python train.py --normalize_top_k=false --router_logit_norm=1.5 --lr_router=0.00215 --norm="rmsnorm" --norm_eps=1e-05 --lr=0.00657 --seq_len=512 --steps=4686
Below are experts of layer 2 (counted from 0) of a mixture-of-experts language model. Rows are named router (the router's row for the expert), gate (a neuron's input weights, with its number), up (a neuron's input weights, with its number), down (a neuron's output weights, with its number) and show model dimensions 0-127. Each number is 128 + 32 x the weight over its row's rms, rounded and kept within 0 to 255.
After each expert's rows: a language model's description of what the expert responds to. This comes from a sample of Wikipedia text that the model never trained on.

# expert 0
router [ 95  82 161  85 156 101 143 151 159 139 146  67  98 131 121  89 130 107 135 146 176 101  97 149  79 189  77  91 122 100 140 147 171 161  90 159 174 162 158 135 183 138 130 167 166 126 151 121 153  94  68 134 143  70 123 107 109 157 145 108 139  83 118 141 144 148  75 172  69 155 120  93 127 136 175  90  87  98 116 123  74 181 110 153  97  84 155 115  86 158 136 145  89 189 112  98 124 165 100 153 172 168 168  87 152 153 144  85 110 133 140  79 155  89 102 180 156 150 114  90  81 151 170 147 103 132  98 107]
gate5 [121 142 159 115 124 116 103 130 147  68 170 211  82 132 172  71  88 111 114 112  87 115 134 172 162 129 229 144 113 133 180 107  63 124 126 154 112 111 180 142  74 134 151 158 124 131 133 140 123 112 154 161 127 145 127 161 147 136 150  91 120 121 138 156 131 149  69 106 157  68 174 102 113 133 104 183  86 160 128 175  98 156 156  72 120  64 161 107 157  37 152 168  64 139 139 107 119 139 111  87 115 148 124  75 156 116  81 134 108 112 109 115 124 125 148 199 142 117 128 121 151 145 103 133 114 136 139  76]
up5 [144 152 160 123 149 130 119 135 102  64 219  64 108 140 129  78 147 142 142 105 146 146 149 145 168 134 168 106 133 149 131 113 118 120 133  67 128 168 164 140 191 129 172 116 203 134 156 125 111 112 118 123 142 221 136 167 137  99 146 147 120 120 128 196 184  89 217 106 134  70  87 119 151 136 118 190  99  90 116 153 139  97 139  82 159 116  89 118  94  75  88 196 143 129 134 129 123 171 153 123  96 157 150  93 147  90 152  95 127  81  95 132 124 149 105 131 139 136 130  75 175 129 123 153 166 139 129 101]
down5 [147 119 100 167 145 113 154 110 147 126 145 131 138 135 170 126 172 103 113 124  53  82  81 184 131 127 104 115 136 145  79  88 115 101 152  96 185 137 135 109 146 169 108 156  79 185 153 150 108 108 187 106 158 167 143 130 133 108 118 155 140  94 129  57  99 106 116 147  72 117 144 100 136  92 116 154 157  74 121 107  81 113 168  98 139  75  77 135  99 138 164 133 142 105 124 182  97  84 127 145 100 106 106 172 176 110  87 114  90 107 111  98 134 118 122 135 166 119  27 173  40 115 166 123 129  92 165 175]
Wiki heading markers (==, ===) and line-initial list dashes after headings, e.g. "==Awards==" then "-", paragraph-break tokens.

# expert 34
router [135  94  77 142 127 216 104 128  45 111 142 135 141 129 173 135 181 131 174 173 119 152 160 137 168  98 172 156 179 143 132  92 167 117 175  90 141 157 119 126 103 105  75  74 134 137 120 154  80 184 110  53 115 129 155  81 107 120 117  89 147 137  90 191  48 116 118 121 122 131 144 159 144  87 147 222 103 109 168 132 158 142 179 141 156 131 140  75 143  74 109 123 163 144  92 138 132 101 160 123 139 122 144 152 156 107 121 174 108 172 144 128 135 159  82 105 116 111 107  96 133  78 107  98 151 131 128 119]
gate0 [ 99 113  93 133 120 107 148 151  97  65 133 123 200 100 128 117 181  66 180 102 145 108 103  94 157 177 194 124 146 102 166 149 103 117  49 132 132 151 178 125  93  93 126  88 112 126 133 126 219 113 140 181 186 187 168 161 115 134 112 126 130 102 108 169 123 102 154 138 184 150 126 120 125 157 125 130 125  85 116 147 179 146 131 115 101 156 114 104  84 187 114 153 145 113 147  93 145 134 103 128  89 177 128 123 156 168 122 106 148 111 136 142  50 173 174  75 133 129 106 110 171 135 156 161 114 183 159 172]
up0 [163 152 111 113 132  90 166 207 129 119 184 132 102 111 136 137 152 105 167 111 118 132  69  71 107 100  89  52 142 117  84 134 124 133 146  92 150  79 160  55 108  97  95  67 156 135 122 117 167 168 184 159 192  86 155 110 137 114 150 131  66 155 114 114 137 158  99 141 134 153 128 140 121 189  79  78 134  83 130 104 167 137 138 125 127 162 156 137 153 166 162 150  98  58 127 166 176 151 109 117 100 127 130 141 177 133 133 132  79 147 150 147  97 105 129 138  88 116 134 115 156 122 180 222 156 119 107 111]
down0 [132 160  65 138 153 118 135 160 108 105  87 135 125 160 103 157  87  89  80 123 127 133 126 137 115 121 109  97 111 125 157 199  67 135 170 130  80  98 106 128 135 179 120 135 134  97 159  95 150 153 170 138 144 140 162  49 110 103 128 122 182 132 128 133 145 131 125 125 162 140 139 156 103 118 160 119 109 222 128  68 127 159 123 116 117 154 110 113 121  96  69 131 117 183 138  88  99  74 100  97 140  89 169 115  40 125 161 184  97  94 143  99  75 161 160 106  73 119 142  67  66 188 175 147 130 118 123 151]
Final pieces of names and nouns, often plural -s or -ts, before commas or line breaks: Pit-ts-burgh, nudibranch-s, Stars, Smith.

# expert 57
router [169 185 181 163 178 113 140 106  73 130 118 126 103 156 106 162 131 166 166 124  93 144  82 166 141 131 133 134 131 139 143 108 101 119 126 114  83 147 117 117  53 188 153 169  78  56  85 164 171 124 151  98 151 119 124 167 131 156  72  75 105 191 148  98 148  87 153 109 163  61 147 127 178 141 132 103 137 127 145 152 179 136 168 148 160 133 152  92 121 131 132 149 163 170 176 174 176 124 100 151 115 106 117 165  82  81  97 139 100 175 168 156 118 145 120 112 124  82 126 178 178 159 119  81 118 151 171 102]
gate7 [143 111 166 103 115 159 165 119  99 168 103 105 158 156  96 100 140 140 107 149  98 137 218 119 120  82 119 135 107  92 143 119 118 102 169 146  57 186 144 130  69 138 115 127 102 130 128 137 188 111 109  85 119 139 140 119 115  88 136  92 149 143 113 163 101 160 124 143 153 161 108  98 124 127 105 189 148  90 190 152 115  91  10 139 138  81 152 181 137 135 107 155 149 113 109 108 160 186 136 125 107 118  90 163 130 138 237 108 176 160 113 142 135 109 102 119  73 129 103 147 175  76 142 113 101 136 130  89]
up7 [ 78 158 110 149  75 102 114 139 172 137  90 125 139 129 146  79 141 111 151 120 106 174  24 138  81 161 163 140 134 112 113 173 162  91 136 149  60  77 147 118 104  39 120 123 201 125 164 159 115 134 114 206  68 106 116 200 145 132 144 110 123 153 126 164 130 120 112  85  79  90 144 164 143  81 133 144 124 176 161 109  94  76 156 162 138 118 170 106 141  78 191 127 128 139  96 138 125 144 151  97 166 102 140 115 162  96 144  75 140 103 133 103 155  90 132 158 168 108 116 112 109 113 140 101 122 125 135  91]
down7 [138 136 164  74 187  57 113 197 113 106 166  91 167  83 155  96 157  79 170 147 135 161 105  89  86  56 142 178 117 118  89  96 106 183 121 142  74 116 107 148 134  97 174  70 131  69 118 122 108 170 138 148 143 124 121 160 163 157 111  99 109 124 107  93 132 113 171 148  92  92 192 103 158 114  94 153 110  96 132 108 110  87 146 149 132 136 161 113 128 139 183 125 133 106  94 132  72 118 117 195 167 137 160 149 170 130 171  87 106 188 114 157 115 136 128 119  66 131 144  99 117 135 117 131 139 142 145 200]
Closing quotes, parentheses, brackets and braces, including math subscripts like C_{3}, transliteration apostrophes, and quoted titles.

# expert 1
router [129 137 169 172 196 219 103 145  72 146 112 166 111 144 106 125  82 114 152 131 123  90  99 110 159 124 114 150 146 125 119 142 151 142 101 160 140 113 115 144 129 130 129  67 159 105 130 116 144 110 167  60 117 144 190 132 112 128 115 125  93  90  92  83 133 106 128 151 124 119 111 112 103 146 158 186 144 109 205 146 158  96 255 127 105 160 101 156  85 123 128 112 159 125 115  88 133 163 166 124  98  84 117 166 114 105 154 125 103 172 176 174 112 136 170 166 154 162 127 186 166 125  84  80 174 126 134 109]
gate1 [158 123 112 150 135 164  77 116  89 153 144 101 126 116 136 115 133 184 118 143 138 171 185 111 104 177 157  67 130  76 140 105 129 101 134  93 146  91 109 149  83 145 166 104 141 128 156 178 149 110 145 124 115 158 149  87  84 139 106 122 155  90  98 213 113 128 129 154 137 166 110 126 148 151 100 175 125  67 189 108 111  99  78 135 110  96 117 131 103 128  77  95 113 122 151 117 185 102  65 166 100  74 161 155 168 128 135 122 126 141 107 107 164 187  81 128 135 113 181 197  95 104 107  44  89 133  82  82]
up1 [ 92 185 146 158 131 134  93 140 135 112 161  72  36 114 111  94 135  76 101 116  72  84 112 154 136 102  50 125  90 159  90 122  69 118 134 111 169  92 157  91 198 125 136  70 182 123 144  78 171  87 123 124 109 145 144 109 107 179 125 121  99 126 113 139 147 182 106 126 116  94 112 120 111 125 118 200 141 120  69 134 195 126  48 107 128 139 142 165  77 144 101  59 138 139 131 157 129  71 112 119 157 114 106 113 142 101 110 122 142  56 122 128 150 122 115 147 133 124  83 110 147 118 159 140 132 129 175 114]
down1 [170 126 177 110 129  96 166 136 107 105 113 146 111 192 123  99 101 124 121  90 122 127 124  94 150 165 103 177 150 146 163 130 146 147 182 178 157 171  80 114 164  98 156 151 139 156 114  65 107 101 110 152 112 134 183  96 112 118 165  54 120 124 111 105  98 135  95 143  83 130 110 168 125  81 150 112 122 106 154  96 168 140 134  94 135 119 185 112 146 153  40 112 125 125 143 201 150 102 103 180 109 146 101 113 117  93 163 102 161  90 114 109 166 135 108  83  27  55 153 143 118 113  56 122  98 102 118 116]
Pieces inside proper names and abbreviations, and century digits in tables, as in Canc-un, Prot-oty-pe, PD-S, Ré-un-ion, 20-12.

# expert 50
router [153 145 182 112 161  88 149 105 138  93 133  92 145 157  79 195 128 166  47 126 122 178  92 112 127 112 125 158 150 148 157 149 178  83 139  98  66  91  95 147  73 159 148 180  89 125 110 158 171  97 157  85 172 129 120 184 115 187 104  98 139 171 157  79 147  80 111 151 159  97 112 123 150 120 166 133 132  88 106 156 167 133  89 134 169 176 166  96  92 157 105 156 146 122  80 149 133 140 118 130 139 112 127 100 118 145  68 177 120 161 191 101 131 140  99 160 151 118  94 100 194 149 143 116 117 159 131  76]
gate1 [ 92 180 112 114 110 149 100 141  94 117 213 100 177 120  88 125  90 130 149 191  59  53 162 103 108 135  97 111 130  90 167 162 141 129 126 149 101 162 148 108 124 119 118 117 156 142 143 144  95 113  76 139  84  66 179 125 150 124 165 143 110 110 141 148 128 130  92  80  68 103 136 159 100 164 202 121 116 126  86 122 109  71 111 119 100 183 109 175 118 134  70 101 112 174 132 136 129 138 109 142  83 125 153 124 153 195  64 123 122 124 163 122 132 166  75 171 109 121 133  80 125 138 215 104 141 136 138 116]
up1 [175  87 120 165 127 119 123  85 129 105 157 125 181 110 128 154 145 160 138 108 118 140 143 149 126 125 145 128 116 109 124 204 152 107 124 156 165  69 118 129 120 121 183 105 121 132 113 141 135 175 131 119  99  73 160 167  68 152 133 159  47 100 151  99 128 193 125 115 167 125 130  96 155 107 175 143 120 118 172 141  83 111 158  81 144 141 218 153 172 229 101  87  97  86 174 102 183 138 103 130 142 140  76 120 134 174 151 160 102 178 104  82 124 126 141 127  95 175 127 120 138 112 141 137  93 114 180  70]
down1 [ 92 154 108 127 173 147 103 150 134 141 159 160 142 125 138 143 119 114 125 120  45 129 150 139  93 112  78 103 110 141  58 142 120  69  94  97 154 139  87 164 122 143 100  80 112 124 100  59 156 210 130 148 109 130 182 161 215 178 120 148 130 141 129 135 148 108 106 120 190 143 204 152 114 152  89 182 107 110 131  87 101 111 150  79  56 162 114 154 131 127 102 124 135 106 169 193 116  88 121 113 151 137  92 138 107 106 162 107 134 180 109 115 129 138 113  83 102 157 109  75 126 140 100 153 114  73 171 171]
En and em dashes joining words or numbers, such as follow–up and century—was, plus number pieces after $ or <, and marks like ?, !, ...

# expert 15
router [189  87 153 155 104 218 159 133  79 150 101 137 158 141 138  88 128 139 176  84 139 152 124  99 159 171 125  97 116 157 123 133  65 162 166 151 124 105 153 110  78 118 143  89 125 113  86 141  93  85 118 172  88 115 132 110 179  99 181 109 155 109 169 155  67 136 118 119 111  95 180 128 173 148  92 154 103 133 111 143 180 113 215 152 171 176 197 116 122 157 100 119 164 105 125 149 163 140 102  94  88 118 110 142 150 108 181 168 158  91 131 142  90 195 129 105 103 146 124 131 150 154  63 148 151 122 122 134]
gate0 [179 173 106 149 113 110 150 111 152 144 124 196 131 123 118 158 160 131 154  79  85 153 112 126 174 143  92 132 118  82 183 102 108 147 131 133 125 165 119 158  85 178 114  97 143 122  97 144  98 112 161 124 175 127 117 144 137 134 101 136 140 171 101 121 109 162 148 160 134 134 154 151 180 144 117 143 130  88 183 138 205 184  57 115 163 142 102 124  74 130 143 101 135 124  68 115 162 114 126 107 116 168 181  85 151 173  64 144  96  96 139 127 145 239  93  78 182 158 184 155  86 153 133 116 130 100 168 139]
up0 [144 115 114 158 190 188 110 155 132 168  90 189 112 126 111 116 120 121 139  57  67  72 150 144 169 141 159 113 107 135  93 143 139 164 131 153 149 137 110 124 136 163 125  61 110 140  98 130 107 160 139  75 122 116 158 179 173 147 138 183 109 107 118 161 116  93 129 125 130 113 159 157 141 137 132  72 165 148 162 131  78 149 159  85 128 149 161 154  69 130 156 143 118 160 156  92 134 143  85 139 117 103 171 125  65 131 168 130  68  59 126 198  70 177 172  55 149 146 142 170 113 138  86 126 166 173 130 124]
down0 [138 110 193  95 140 125 129 154 158 147 144 122 202  92 165 102 124 125 162 160 113 120 158  81  90 125 125 192 139 136 120 146  64 134 166 141 212  86 148  67 136 155 159 141  84  96 120 115 136  98 163 137 116 119 192 133 105 122 173 167 118  86 190 127 103 101 137  84  94 119  79 168  89 164 146 169 143 178 120 193 139 149 103 173 158 133 170 102 136 134 152 102 148 129 168  91 172 138 131 117 100 102 141 159 117  82 150 135 137 138  52 107  97 146 131 146 134 111 135 140 144 154  57 198 172 139  92 137]
Common nouns for events, works and institutions after articles, in sports and media text: game, series, film, school, album, Award, league.

# expert 3
router [130 173 191 146 120 191 113  75 134 130 162  86 109 174  76 169 145 138 138  93 104 122 106 123 172 127 136 175 149 157 141 107 171 106 158 154 130  87  66 104 130 143 131  79  63 109 110 178  78 173 146 121 132  93 115 126 151 154 150 117 164 137 162 146 129 124 159 103 154  93  93 213  99  91  85 192 165 137 151 127 160 141  95  90 144 182 109  97 154 103 146 100 161 116 107 179 121  86 120 144 155  87 162 199  97 119  63 141 133 124 110 113 145 146 155 104  77 118  76 181 120 116 144 110 165 128 101  91]
gate7 [137 104 114 106 134 164 150 134 175 125 114 161 117  98 114 155 168  93 174 181 153 107 163 118 153 112 112 163 135 124 131 118 161  96 147  98 158 118 143 124 184  68  83 153 147 127 131 173  98 161 137  95 215 100 120 117 138 125  94 122 153 120 125 128 176 143 120 173 188 221 103 125 125 109 115  64 146 110 106 136 148  91  98 193 161 170  94  91 137 169 120 197 116 115 104 142  71 125 160 104 101 126 144 110 165 147 130 108 115  92 147 115 107 129 108 189 103 110 100 206 115 183 115 209 101 149 167  96]
up7 [120 122 126  84 160 139 149 109  98 134  97 137 144 141 141 127 136 135 203  95 161 124 136 164 134 136 113 122 189 114 171 182 130 116 171 129  54 102 152 105 139 139 136 110 177 124 133 156 123  78 159 199  53  98 109 139 102 103 100  89 155  73 133  78  95 162 179 138 108 115 147 107 161 147 151 123 121 104 177 103 134 155 172 157 144 119 105  83 159  70 149  76 149 146  83 119 113 140 126 135 135 172 134 144  72  99 144 131 238  87 107 170 150  94 100 104 168 121  77  86 189 120 153  98 127 152 160 142]
down7 [113  82  94 120 179  85 154  95 165 119 170 109 162 100 119 125 107 131 117 128 136 114  85 143 204 100  64 127 177 119 125 126 184 101 176 132 143 142 131  96 135 184 171 104 143 131  79 124 176 142 150 105  94 109  69 177 105 130 193 107  96 106 126 118 179 101 128 158 131 158 145  94 168 183 142 144  80 107 151 117 139 145 109 127  72 138 127 193  99 122 142 168 150 198 154 174 148 141 137 151 134 124  80 134 114 158 120  96 101 148 102 162 131 161 165  85  99 162 114 201  91 166 134 135 202 135 146 177]
Middle pieces of split words and proper names, especially philanth-rop-ist, Powhat-ans, Nar-end-ra, phyl-og-eny, makesh-ift.

# expert 59
router [108 158  87  67 155  74 138 153 134 107  99  79 146 155 101  79 140  62 118  87 178 135 101 132  90 187 132 146 141 111 105 118 160 101  84 170 149  72 103 133 125  75 123 164 203 119  82 135 172  91  76 185 111 101  98 136  93 128 155 137 115 109 145  75 125 124  90 160 101 169  97  73  94  89 164 133 118 167  95 106  92  95  71 172 105  69  83 125  80 111 159 136  84 120 156  93 129 137 132 158 186 138 154 112 110 135 141 134 111 120 152  91 129  76 153 125 140 114  94 144  99 156 170  92  92 163 125 130]
gate1 [131 119 157 142 153 105 141  48 121 124 169  58 212 155 108 108  85 203 177 100  97  82 124 117 154 172 108 120 112 136 131 150 126 110 127 105 119 157 142 140 136 124 126  85 147 142 115 189 107 126 159 107 166 121 134 133 186 120 113  97 180 127 130 138  75 114 142 107  80 100 123  84 122 100 108  45 148 139  62 132 100 123 146 129  87 160 188 141  89 143 111 191 135 114 101 144 144  91 101  98 130 145 141 174 151 132 133 126  56 106 125 102 103  97 143  81 208 129 142  76 154 114  98 168 110 143 121  74]
up1 [116 129 190 127 129  73 100  98 114 119 104  46 166 155 127 119 119 124 144 137 161 115 144 133 120  55 107  99 135 129 115 110 121 132  89 145  88 121 130 143 163 148 160 117  99 140  69 116 139 133  63 106  80 138 107 129 103 129 110  89  82 131 115 108 180  67 155 178 135 226 151 112 141 113 102 137 123  53  70 124 148 170  86 164 178 118 145 152  91 178 136 103  88 144 122 187 175 130 110  87 185  96 160 153 103 131 167 120 145 136 141 120 118 136  53  87 139 102 168 168 137 176 133 127 170 158 138 103]
down1 [ 73 112 105 127  97 104 108 207  96 127  87 143 164 162 178 148 106  74  89 149 152 165 166 138 157 129  93 131 133 121 167 103 150 104 187 188 126 153 192  89  90 186 131 177  93  93 136 115 108 113 105 132 116 165 106 162  49 141  85 113 110 169 126 148 183 105 115 188 137 144  94 142 118 143  82 156  98 107 133 139 131 117 133 142 163 127  74 142 152 122 105 129 172  89 121 148 130 125 147 190 119  81 146  66 154 170 105 108  96  67 113 132 114 169 159 114 102 104 102 107 115 159 134  80 172 110 176 176]
Hyphen bullets and pipes starting a new line of a list, infobox or table, right after a line break.

# expert 58
router [135 177 130 132 136  72 112 125 130 136 108 128 114 132 111 157 121 199  75  93 105 174 100 117 137  95 105 150 126 136 133 159 160  47 148  85 100  86  73 146 102 161 113 123 121  40  73 148 182 141 158 116 122 169  64 169 118 162 121 111 125 136 173  80 123  90 141 105 169  96 103 137 180 101 134  78 172  72  99 165 127  89  96 125 187 164 110 102  99 131  95 140 161  76  72 169 153 142 114 128 101  87 137 109 116  97 107 164  91 167 140 131  84 129 140 149 126  82  92 147 174 155 108 111 143 174 159 111]
gate7 [ 88 133 161 122  99 170 111 142 138 149 103 150 152 111 144 144 180  97 137 127  96 158 187 149 149  98 146 157  79 164 135 130  93 132 142  84 149 137 169 150  90 144 157  28 191 123 110 149 131  98 125 156 134 162 173 134 159 154 109 106 105 150 165 164 116 102 180 151 149 134  81 108 144 121  81 123 157 135 169 126 121 101 110 101 174  78 108 124 104 108 122  59 114  28  59 151 155 174  92 112 124 111 131 135 124 111 203 112 108 121 116  84 121 144 137 164  94 161 173  59 134 132 142 173  59 108 136 126]
up7 [116 131 172 115 107 105 125 122 142 177 139  86  72 147 124 130 136 112  81 128  83 100 151  88  62 126 129 100 132 151 175  98 123 130 161 160  66  76 148  79 106 154 140 103 151 120 122 158 100 108  86 159 139 107 150 132 130  80 102 164 108 149 133  96  76 137 128 169  98 124  95  96  19 197 183 137 110 120  76 133 170 118 138 128  75 101  89 135 142 107  80 122  91 107 168 138  93 121 119 218 139 167 147 120 114 185 118 133 130 112 133 119 149  79 153 171 111  95 135 143 174 192 113 101 166 129  80 118]
down7 [102 138  99  97 115  61 147 104 125 116 191 118 121 175  97 150 104 125  94 115 124  94 146 135 144 148 112 125 109 117 168 145 143 148 107 124 153 118  28 134 103 143 106 207 103  92  86 130 120 161 128  95 139 157 198 155 145 146 107 101 162 157 176  98 155 149  95 138 114  66 114 167 161 119 127  74 133  62 118 143  93  99 139 169 214 144 190 117  36 106 116 135  97  94 122 120  97 137 125 137 141 127 135 131 138 189  96 178 124 156 185 108  92 154 107 125 100 111  95 161 192 145 172 127 138 122 134 117]
Space or line-break tokens before years and figures, plus verb stems such as compris-, describ-, invol-, and percent.

# expert 47
router [151 132  71 159 111  86 115 104 119 143 113 142 160 112 131 158 164 180  97 107 133 176 122 167 157  90 119 140 180 174 104  87 121  93 137  86 164  97 124 106 121 190 118 137 103 112 120 120 124 119 173 115 139 114  89 161 151  97 112 102 114 171 153 180  55 103 141 109 158 115 103 159 104  92 140 162 176 111  70 142 108 170 123 139 121 177 163  47 144  87 148 166  86 136 178 119 124 108  85 151  93  57  98 165 132 149 106 130 159 146  84 151  57 169 112 104 123 114 157  58 175 177  94 145 105 149 146  87]
gate0 [122 203 116 111 145 162 120 113 143 134 169 198 122 147 163 160 171 141 113  63 149 167 118 185 141 119 133 178 127 174 162 121 117 153  61 118 156 127 120 110 150 168 117  93 124 140 142 149 147  46 159 176 106 133 129 124  90 148 151  89  94 178  98 153  88 127 138 146 118 103 157 103 101 142 162 142 147 105  98 135 151 244 124 126 134 132 170  76  83 144 141 123  85 146  87  77 108  97  92  94 137 179 161 130 125 136 121 163 123 142 192 113  92 141 168 176  79  88 160 152  97 155 106 133 161  95 105 115]
up0 [153  91 119 116 115 145 153  94 141  93 127 125 114 109  75  82 157 133 137 101 121 185 134 124 102  87 112 144 110 128 101 127  69 133 134  83 150 104 107 103 152 167 142 162 126 130 134 128 104 102 114 146 126 129 141 146 127 169  89 160 222 121 138 131 179 128 205 107  97  66  90 153  95 168 117 155 108 203 126 155 153 152  79 117 170 139 100  93 187 112  95 128 153 181 187 168 135 101 200 140 113 115 224  69  91 115 153 122 157 132 173 124 124  67 143  88 108 100 123 141  97 108 140 142 165 130 147  86]
down0 [176 147 130 159 123 140  99 108  95 142 113 134 159 134 111 137 105  81 156  69  87  44 102 135 128 132 128  62 160 160 139 182  93 129 150  98 167 128 102  79 125 113 108 102 199 165 163  78 112 165 133  90 105  94 174 120 127 143  82 162  81 137  73 113 144 156  83 114 135 128  99  97 185 133 121 116 116 164 182 158 107 122 115 133 147 145 127 148 148 105 149 100 145 136 111 155 107 152 151 145 107 130 188 181  76 129 151  55 106 159  99 140 196 111 135 114 178 116 163 147  60  93 107 136  83  95  86 183]
Ordinary nouns and small number words in biographies and infobox labels, such as team, career, people, two, Spouse, Founded.

# expert 51
router [137 125  58 132 138 201  85 153  54 143 110 124  96 134 139 181 120 129 163 121 104 160 136 140 174  69 166 160 149 126 108 137 114 165 139  96 162 136 137 103 106 173 122  63 129 154 119 101  83 100 132 105 123 123 117 133 138 124  95 114 117 148  66 104 136 112  82 194 138  74 164 105 132 104  80 180 122 112 183 157 143 148 225  94 175 163 186  79 129  87 116 117 121 109 203 143 137  96 137 119 110  92  96 121 153 140 189 146 162 173 128 147 104 149 143 119 145 121 136 130 180 146  93 109 169  96  88 115]
gate7 [ 91 127 130 106 181  97 128 125 147 127  72 130 111 164  83  97 131 119 188 134  73 118  21 114 120 136 204 144 113 163 157 167 115 136 142 119 178 144 145 167 127 175 175  76 120 125 116 133 135 145 121 155 159 154 103 115  83 113 166 141  83 153 145 131 170 121 111 120 168 105 110 117 129  76 127 100 200 100 159 105 132 116  64 154 124 139 143 153 169  86 153  63  94  98 137 107 132 122 154 177 118 116  83 151 201 164 182 105 120 162 135 115 174 180 169 178 140 155 133 127 113 153 187 155 113 124 149 103]
up7 [192 172 199 152  40 121 128 181  84 134 131 107 116 105 121 133 128 132 159 115 119 137 136 160 120 100 168 123 201 134 173 172 148 135 162 147  82 143 133 134 145 123 156  96 130 133 129 116  92 150 116 201  82  91 139  96 109 210 154  89 140 163 143 131 109 115  96 107 108 144  86 133  85  86 170 160 119 134  90 129 122  75 126 200 142  99  94 130 162 141 130 143  84  82  95 162 135 122 136 143 137  92 107 153 141 167  95 133  93 133 183 100 185 180 116  72  58 149 126 105 171 132  96 121 146  95 162 127]
down7 [161 121 155 158 110 111 104 111  94 140 124 137 161  67 111  87 107 164 159 161 119 125 111 149 141 137  65 114 149  88 114 130 147 165 143 128 148 101 150 126 168 136 171 153 129  86 139 110  76  85 122 178 140 131 146 140  57 176 196 126 142 150 152 133 153  91 167 115  60 150  94 153  89 151 144 104 160 196 136  58 173 148 131  97 118 119 127 154 127  74 121 153 121  96 112 108 189 109 123  99 144 140  95 167  77  70 121  90 121 160 102  74 158 189 143 190 168 146 104 122 185 107  68  92 146 111 131 176]
Final pieces of proper names and abbreviations, often after a capital: Gosp-el, Sc-ots, WW-E, NJ-IT, FC, plus Company, Corporation, Games.

# expert 13
router [130 148  73 157 130  40 134 143 151 137 142 179 136 158  75 133 105 151  67 124 104  98  78 101 143 119 125 159 131 153 158 147 166 100 187 114 136 117  84 107 132 147 131 113 101  81 123 161 112  87 143 105 171 134 120 158 178 118 116 119 109 154 151  54 134  96 117 127 157  75  92 137 154  73  87  75 114 137  82 117 153 139  57 155 161 131  30 169 136  68 125 104 156 139  86 196 138 126 109 159  81  93 106 131  81 108  77 144 116 141 154 113 120 152 140 140  99 134 116 200 137 139 125  97 150  94 154 108]
gate0 [119  95 122 172 124 148  80 196  78  86 138 156  70  81 185 117 117 156 135 103 149 132  96  55  67 128 143 122 139  92 133 130  82 153  84  92 103 114 149 145 165 127 113 144  82 133 170 118 113 167 191  70 135 214 141 126 133 100 124 116 135  89 149 112 113 165 113 147 134 185 120 149 138 134 100 160 103 136 169 136 113 121 138 113 111 139 108  74 110  85 148 126  77  78 129 121  52  57  78  91 109 149  79 100 130 154 144 109  91 119 163 151 136  98 134 138 139 164 166 110 132 112 120 107 115 149 110 216]
up0 [ 83 113  81 114  79 180 196 121 133 125 131 148 148 146 165 174  97 104 170 121 125 155 144  91 116 130 154 168 122 129 181 113 139 106 139 157 112  89 113 145 126 173 102  80 166 126 152 152 104 142 102  98 130 171 122 111 120  56 147 189 157 125 115  84 133 128 168 217 153  91 113  65 100  94 133 115 163 112 126 105  85 158  99 151 169  54 130  88 164  95 145 144  94 139 133 140 104 190  90 175 135  69 102 157  92 126 121  99  95 167 152 153 152 100  43 112 114  88 181 113 123 146 150 125 136  99 100 118]
down0 [153 138  94 174 116 101 107 148 123 215 160 113  79  80 181  90 123 118  92 184 101 133 132 155  91 102 122  99 115 130 122 146 111  94 142  84 206 139 104 150 109 190 139 192 124 125 130 174 107 152 135 165 101 118  98 149 136 131 152 122 105 150 127 145  95 103 198 177 102 132 191 134  67 142 121 116 149 139  90 121 215 135 112 109 119 100  94 155 117 103 174  79 112 131 103 121 107  53 146 105 133 147 109 116 152 109 125 139 138 149 222 151 140 126 134  85 143 137  96 152 148 108 152  63 179 160  98 147]
Middle or final syllables of personal and place names, often foreign, such as Sig-rid, Eloqu-ent, Eshk-ol, L-uther-an, Sierra Le-one.

# expert 49
router [151 156  75 139 133 112 116 158  66 115 110 132  96 152 158 146 165 152 106 133  94 190 186  79 117 108 141 173 146 135 164 103 142 147 154  95 139 111  86  96 126 102 100 103  95 126  86 143  89 126 183 142 155 201 104 164  52 148  87 117  80 176 139  83 184 109 152 157 161  73 122 125 172 102 102 137 189  94 147 173  96 157 111 147 195 157  96  93 139  71 113 133 125 148 132 178 115  70 106  98 110 100 151  76 121 126 124 148 129 163  59 108 130 138 123 129 109 152 148 186 106 110 159 135 104 142  95  97]
gate0 [131 123 151 138 188  93 114 129  86 175 129  85  99  94 113 125 193 129 135 141 177  92  85 113 118 203  62 182 118 143 117 145 143 133  72 197 181 139 109  91 127 167 129 171  77 133 136 175 167  87 135 140  81 165 153 126 104 194 132  90 137 141  84  77 111 143 124 112  67 131 140 122 124 145 139 129 150  94 101 168 119 161 107 138 180 121 140 141 130 161 130  93 202 168 107  62 105 166 141 134 104 178 138 167 107  96 103  99 120 163 148 153 158 173 151 117 113 158 150 127 105 102 170 175 120 144  89 161]
up0 [104 136 123  97  90 128  93 109 172  82 125 166 171 126  97 111 112 121 146  87 118 153  34 119 174 119  83  87  83 156 153 117 124  96 140 115 229 122 139 108 143 114  35 126 106 133 119  95  64 135 150 105  91  78 103 141 172 101 114 152 110 107 165 136 140 170 117  98  87 146  76 113 138 133 150 137 160 166 145 159 146 135  94 127  81 180 127 156 194 143 116  83 118 193 129 122 124 151 156 158 119 152 160 106 161  97 193 158  90 166 136 112 117 121 147 121 119 173 106  78 108 116 150 148  88  91 141  79]
down0 [108  62 129  81 101 155 120 113  96  80 138 118 126 165 190 132 130  98 149  96 137 166 159 120 132 170 151  83  51 135  85 112 162  87 114 113 103 100 144 172 127 150 135 182 105 191  99 108 136 156 131 170 121 121 105 119 156 102 161 126  80 100 102 116 109  66 153 155 156 114  71 131 142 135 139 114  93 179 161  77 158 131 121 168 115 120 151  68 133 124 140 115  51 146  93 159 115  87 152 161 163 102  48  91 122 141 184 111 144 144 117 170  57  96 146 127  86  91 136  91  73 152 116 101 124 167 136 147]
Second pieces of names and words after an initial letter (L-ists, Br-ed-ow, B-ald-win), plus country codes USA, ENG, ITA.